config = dict(
    router_z_loss=0.001,
    lr_router=0.000715,
    vocab_size=32000,
    rope_fraction=1.0,
    beta1=0.93,
)
Below are experts of layer 6 (counted from 0) of a mixture-of-experts language model. Rows are named router (the router's row for the expert), down (a neuron's output weights, with its number) and show model dimensions 112-167. Each number is 200 + 30 x the weight over its row's rms, rounded and kept within 0 to 999.
After each expert's rows: "comes before" lists some tokens at least twice as common just after its tokens as in all text. This comes from a sample of Wikipedia text that the model never trained on. Tokens count by the router's weight.

# expert 14
router,189,182,224,170,214,209,254,154,213,184,220,187,234,201,215,230,152,190,196,172,222,233,133,206,216,154,204,163,182,237,234,188,228,201,191,198,176,189,186,160,164,157,212,178,167,152,222,190,184,224,197,224,203,193,220,165
down0,201,221,204,170,189,210,177,156,172,248,223,218,219,284,191,146,165,190,199,192,254,206,185,164,188,181,192,162,199,191,155,172,206,209,194,204,172,255,263,176,213,249,177,223,189,174,172,210,165,229,173,170,260,214,172,153
down1,251,166,187,232,214,177,200,156,195,200,160,194,138,218,178,152,149,156,201,171,193,224,199,175,184,195,205,220,200,216,190,202,209,159,243,188,226,172,161,233,187,213,207,243,183,153,226,215,226,191,195,179,210,233,203,212
down2,190,189,228,221,225,176,199,164,140,138,220,152,261,184,140,197,196,185,209,211,190,181,170,195,260,200,221,131,181,215,215,217,200,195,192,154,172,168,214,151,196,177,231,223,178,195,188,215,188,195,233,173,246,205,210,204
down3,189,224,188,229,204,240,224,155,141,191,224,209,122,255,258,193,175,230,173,217,192,167,178,219,198,154,185,257,140,219,228,240,223,184,223,182,229,210,172,196,187,220,143,185,235,202,226,170,198,180,218,209,256,258,240,167
down4,185,246,173,230,138,237,195,211,195,206,201,207,197,174,210,218,170,170,217,167,216,185,190,220,216,212,214,200,206,180,201,188,213,215,251,185,139,187,173,187,202,166,178,166,212,205,246,211,181,174,228,172,193,173,178,235
down5,217,171,179,206,190,204,203,225,211,157,200,205,270,235,194,173,231,219,266,195,229,215,250,225,227,236,170,207,192,215,131,208,213,212,198,225,177,217,169,171,175,213,218,183,221,197,181,207,246,238,181,172,184,224,234,182
comes before: " the", " to", " a", "ing", " his", " time"

# expert 10
router,244,170,189,177,190,198,204,200,209,217,175,206,216,228,186,224,237,190,238,222,175,229,235,199,197,114,206,179,184,231,208,180,174,215,189,164,232,221,190,201,214,207,130,170,178,170,150,175,148,219,206,258,220,188,197,210
down0,190,191,180,209,252,156,157,216,199,226,173,212,174,236,196,265,193,189,165,202,222,213,178,215,179,223,227,232,113,157,187,190,128,173,222,223,216,216,192,239,196,228,205,149,178,172,182,230,165,213,192,182,154,199,207,181
down1,229,178,219,215,184,204,212,211,222,236,169,237,265,234,177,235,188,159,177,155,249,182,222,146,192,211,198,202,181,167,243,250,203,198,186,181,196,190,197,183,185,154,241,168,183,196,191,239,185,205,181,202,184,202,187,202
down2,199,188,204,193,221,245,162,214,209,235,207,201,247,257,198,213,212,167,188,170,214,257,206,169,233,168,249,188,211,188,233,220,226,214,127,261,243,193,142,203,171,234,232,198,199,219,254,146,144,207,224,210,187,243,222,224
down3,221,147,200,189,183,163,195,195,217,156,220,238,206,223,191,237,182,182,207,181,260,191,215,171,246,221,175,250,176,183,192,173,198,206,209,231,200,224,245,242,192,167,215,154,186,176,209,180,208,226,156,170,204,182,189,180
down4,186,201,220,178,171,134,182,173,275,217,213,237,231,198,195,171,161,207,169,166,163,219,178,201,249,172,208,195,199,167,233,169,154,212,213,247,219,195,161,142,219,191,201,189,205,182,188,227,239,152,210,184,192,156,153,217
down5,198,217,174,242,215,224,210,222,218,183,219,179,223,266,229,237,231,163,182,212,206,226,209,149,185,181,199,225,192,204,200,261,245,201,180,168,196,161,229,221,217,180,223,205,186,218,216,186,257,152,147,174,163,251,209,200
comes before: " of", ".", " and", " to", " in", " for"

# expert 29
router,207,132,186,204,177,182,238,188,239,202,185,188,263,188,208,194,175,250,191,168,124,217,193,222,197,179,207,192,212,224,231,204,212,216,199,189,170,208,233,188,170,191,185,167,218,155,190,203,156,258,181,264,219,220,225,192
down0,220,160,229,225,193,244,192,180,229,220,196,190,235,219,189,192,159,215,263,212,160,236,222,193,207,228,236,212,207,237,177,166,250,226,177,199,207,216,174,239,188,198,214,234,183,187,202,254,178,161,199,200,262,224,193,227
down1,162,262,226,131,222,208,148,194,175,220,186,190,212,189,189,194,232,115,215,204,247,235,188,207,191,192,219,232,172,234,183,179,230,230,186,178,212,247,204,176,147,221,225,262,211,246,171,200,196,166,152,201,190,218,193,189
down2,202,226,240,185,254,223,245,214,215,240,186,196,185,233,179,181,198,199,188,223,189,220,196,221,192,222,226,230,179,250,187,197,160,218,157,197,200,195,230,141,184,218,211,244,182,175,229,202,178,185,202,164,228,230,238,198
down3,229,203,225,206,216,199,182,215,148,230,172,152,148,201,206,194,233,186,169,180,187,215,195,202,201,185,244,154,173,212,226,185,220,153,176,208,165,180,227,224,190,231,204,223,201,206,208,203,154,209,209,208,170,211,200,173
down4,215,185,221,217,189,195,220,200,210,195,186,221,172,190,131,162,226,228,206,190,216,201,254,163,228,200,200,246,213,191,219,218,225,238,216,169,198,176,159,219,214,200,134,209,195,197,225,171,176,245,222,182,197,212,146,227
down5,160,193,182,204,156,193,249,229,199,180,260,185,198,210,195,185,233,205,186,157,250,178,242,165,221,174,193,225,187,156,172,226,210,183,181,166,176,256,187,199,228,197,215,150,210,146,191,183,210,255,174,234,154,237,195,200
comes before: "\n", " The", " the", " In", " he", " He"

# expert 18
router,196,190,216,255,177,193,191,169,241,214,262,153,243,188,172,260,238,203,243,171,178,214,165,199,185,207,191,180,248,223,215,179,201,154,177,193,169,245,211,206,210,199,196,214,187,204,184,208,200,196,199,204,199,170,196,183
down0,224,174,232,152,201,240,251,266,223,222,190,204,197,211,209,160,180,159,216,166,165,225,210,221,220,181,229,193,193,250,200,223,188,215,196,205,226,143,226,176,207,219,220,252,162,200,212,231,163,181,201,221,257,222,232,213
down1,192,230,163,170,241,158,217,267,195,169,174,212,171,228,186,247,221,198,219,187,202,197,262,166,208,185,244,221,199,187,220,200,251,240,192,180,224,159,205,191,153,176,222,253,204,206,205,198,198,222,204,215,170,250,176,150
down2,228,139,237,187,129,230,146,184,147,193,213,156,180,179,244,158,193,223,194,154,253,155,225,149,213,219,212,141,204,288,254,212,229,220,267,225,235,143,207,117,202,137,203,153,196,187,279,173,191,196,196,230,244,202,213,184
down3,204,282,184,197,132,182,200,203,218,192,206,143,214,218,218,229,144,169,169,187,254,178,165,199,187,237,178,213,228,209,192,222,223,190,208,206,206,231,176,170,190,215,220,198,230,204,246,240,162,215,205,237,223,191,195,161
down4,180,184,178,202,205,122,222,200,203,208,189,195,145,172,208,191,199,213,246,213,178,208,200,206,201,236,169,144,235,186,223,212,225,169,239,226,230,187,220,169,189,147,231,196,165,231,163,191,186,199,161,193,239,211,200,242
down5,204,173,202,184,286,208,222,171,199,251,215,217,276,222,179,206,209,185,265,198,197,185,154,211,194,221,232,198,155,257,250,197,190,193,212,213,160,235,261,192,190,212,211,118,218,181,249,205,194,209,207,172,205,230,210,183
comes before: " the", " his", " States", " United", " New", " York"

# expert 1
router,236,187,234,169,209,198,207,196,168,176,228,152,251,235,221,225,182,190,178,194,200,229,218,205,196,173,229,185,174,209,175,183,234,210,165,169,201,210,181,215,215,120,241,204,211,201,186,183,155,266,287,231,183,203,223,168
down0,173,212,233,199,241,200,191,210,176,219,206,231,207,186,195,272,213,181,257,169,236,204,237,163,201,171,229,199,171,217,209,222,178,196,169,182,213,148,205,234,223,230,238,217,200,202,197,241,239,233,154,167,190,173,146,236
down1,201,198,248,252,243,182,210,169,140,178,211,208,171,168,238,169,178,179,200,184,200,168,230,179,201,199,161,167,143,183,193,203,232,252,185,206,289,177,173,176,187,219,223,241,194,173,204,232,181,179,215,210,212,254,225,198
down2,213,186,234,193,276,249,177,195,177,221,191,152,249,207,239,179,181,166,183,182,235,151,223,168,251,166,207,211,207,209,191,204,265,232,143,160,218,180,201,169,141,187,220,191,179,140,159,176,201,234,240,232,180,268,192,220
down3,167,206,235,242,210,174,152,138,182,226,180,225,151,152,231,212,238,197,173,162,176,171,189,177,176,198,155,173,202,201,186,209,170,271,145,283,177,233,176,228,246,213,183,208,159,203,200,178,193,161,197,204,179,155,200,156
down4,181,202,174,236,269,159,244,177,246,146,185,221,221,201,212,157,199,203,235,194,197,174,241,251,144,138,186,210,110,161,227,234,166,223,153,208,192,206,205,189,168,214,210,178,186,185,204,253,221,211,215,206,237,199,220,220
down5,195,184,169,154,229,193,152,259,188,191,199,202,206,200,152,192,187,172,179,188,226,171,179,183,142,167,186,182,164,254,196,195,178,181,186,180,215,190,194,147,196,233,192,214,259,245,188,241,187,182,177,221,231,218,163,178
comes before: " |", ";", " 0", " 1", " 2", ")"

# expert 13
router,204,173,196,229,181,179,212,187,194,194,242,184,245,197,126,215,195,204,223,168,184,222,196,231,138,200,186,192,198,244,203,152,206,169,174,207,182,186,190,200,214,203,176,166,234,165,175,179,183,199,244,204,183,203,168,178
down0,183,165,218,188,206,215,158,148,166,211,234,204,179,247,186,219,181,218,219,157,240,216,236,189,159,215,195,211,192,192,213,219,222,137,194,192,192,209,179,223,194,232,191,188,216,262,209,206,198,233,170,256,180,153,155,221
down1,196,250,208,210,199,154,212,191,154,243,163,207,186,195,198,268,233,195,202,225,221,181,263,207,203,223,236,187,203,203,228,210,206,238,201,252,216,193,207,243,207,184,198,179,187,200,234,200,161,186,231,200,182,194,181,197
down2,218,241,172,200,174,170,198,154,252,193,150,194,174,188,213,192,194,197,216,180,214,195,208,173,195,220,180,200,262,219,240,205,201,175,224,191,208,200,205,149,236,179,203,209,170,218,207,166,198,231,197,199,240,170,223,212
down3,276,219,222,162,168,237,163,195,206,216,134,206,232,166,181,184,111,221,151,151,212,179,188,163,181,166,205,189,170,215,256,195,195,140,184,204,207,156,184,223,193,198,244,160,224,217,254,191,229,211,223,223,187,176,170,226
down4,213,230,181,184,198,175,222,207,198,255,161,234,214,175,173,215,223,241,176,206,198,194,188,206,193,219,227,262,222,266,186,223,210,213,210,202,165,202,178,267,165,182,185,165,220,249,206,178,236,181,204,227,222,207,197,167
down5,211,219,180,177,183,158,179,220,250,208,173,223,255,263,200,236,251,156,187,227,193,172,179,202,187,153,232,183,159,177,197,254,182,245,204,209,219,146,144,211,251,200,234,220,194,238,150,214,219,197,255,192,195,216,160,244
comes before: "-", "\n", "|", "=", "==", "==="

# expert 16
router,202,205,234,212,202,200,214,240,210,265,201,154,219,244,218,232,149,244,230,206,190,200,186,185,210,171,134,197,164,270,195,236,183,188,158,214,213,197,227,259,143,173,194,178,176,190,222,174,159,215,231,220,218,202,172,126
down0,138,222,193,238,262,245,181,250,232,221,210,194,147,229,234,197,178,197,230,208,176,164,175,178,177,166,166,226,183,226,152,204,217,202,221,197,199,140,208,186,206,216,216,236,188,184,246,229,188,144,214,171,220,200,204,198
down1,165,170,199,195,164,194,183,158,151,206,173,183,245,169,168,217,177,196,173,184,205,157,207,182,194,240,225,202,137,168,196,184,182,249,224,226,175,214,208,171,182,276,244,150,196,206,198,149,196,177,218,188,192,239,169,214
down2,191,214,176,202,204,186,140,177,125,188,191,182,180,216,253,198,174,222,268,216,199,190,226,129,252,152,190,179,234,232,202,212,240,213,208,225,190,222,197,196,202,261,231,220,222,177,201,245,190,206,234,210,241,186,214,240
down3,211,212,209,218,202,201,183,202,183,211,207,182,133,213,175,176,202,170,187,208,210,199,198,230,190,209,161,210,223,211,218,102,216,185,167,257,208,163,171,212,230,219,151,172,154,213,241,183,213,231,203,195,197,152,212,189
down4,202,204,200,201,214,146,147,189,227,238,261,176,202,202,153,193,207,181,186,169,194,183,243,207,158,173,176,153,254,189,183,135,217,153,177,191,191,151,185,262,196,193,209,165,169,221,208,141,246,225,242,228,220,231,252,218
down5,263,209,185,228,175,140,183,155,266,163,191,207,199,234,221,181,186,199,206,174,213,153,188,182,188,213,224,215,202,207,155,186,159,201,185,208,243,218,229,204,256,154,196,180,191,203,143,167,228,199,199,186,196,196,197,240
comes before: "|", "\n", " 1", " 2", "|---|---|", " 7"

# expert 25
router,238,182,247,239,179,172,186,164,202,203,222,150,241,159,232,205,191,204,200,220,189,195,234,231,159,183,190,147,199,216,237,194,219,162,206,166,206,250,165,197,182,172,193,169,140,167,220,217,159,285,225,260,200,227,179,181
down0,233,257,230,201,241,209,169,224,217,215,194,244,165,212,243,170,231,205,195,212,247,266,172,200,212,158,221,249,184,196,214,262,156,224,184,163,215,180,200,199,265,183,201,175,218,218,193,195,224,189,168,206,199,162,182,149
down1,218,228,253,211,196,182,227,211,187,131,171,160,168,204,248,182,179,155,215,204,188,225,219,245,193,213,255,188,204,246,208,199,240,191,197,217,229,195,248,173,205,164,177,249,185,179,203,209,193,190,172,203,190,161,167,199
down2,156,210,188,200,260,216,201,171,212,167,276,193,186,205,278,186,225,186,219,264,225,220,209,181,194,180,162,195,164,234,220,221,233,198,173,182,170,177,196,202,164,168,206,191,214,205,225,163,153,249,210,201,164,237,190,214
down3,203,198,187,172,231,172,210,215,179,244,200,199,148,221,198,173,157,200,161,206,206,244,155,201,216,218,236,192,191,206,243,256,215,188,179,169,118,184,244,216,173,206,165,234,222,145,233,221,166,207,176,148,189,180,185,229
down4,183,255,194,191,246,205,224,158,208,193,199,212,210,215,180,205,208,186,209,170,199,199,200,181,231,190,189,159,231,218,210,270,223,193,187,195,178,235,214,215,217,178,166,232,181,247,184,222,217,199,218,187,246,236,190,260
down5,181,160,214,245,225,215,198,254,177,231,185,227,215,161,215,212,228,167,187,209,176,116,243,220,265,223,167,178,153,174,194,178,158,228,212,162,242,213,169,182,194,216,188,189,217,190,203,219,197,195,173,211,226,211,217,182
comes before: "\n", " |", " ", "|", " 0", " —"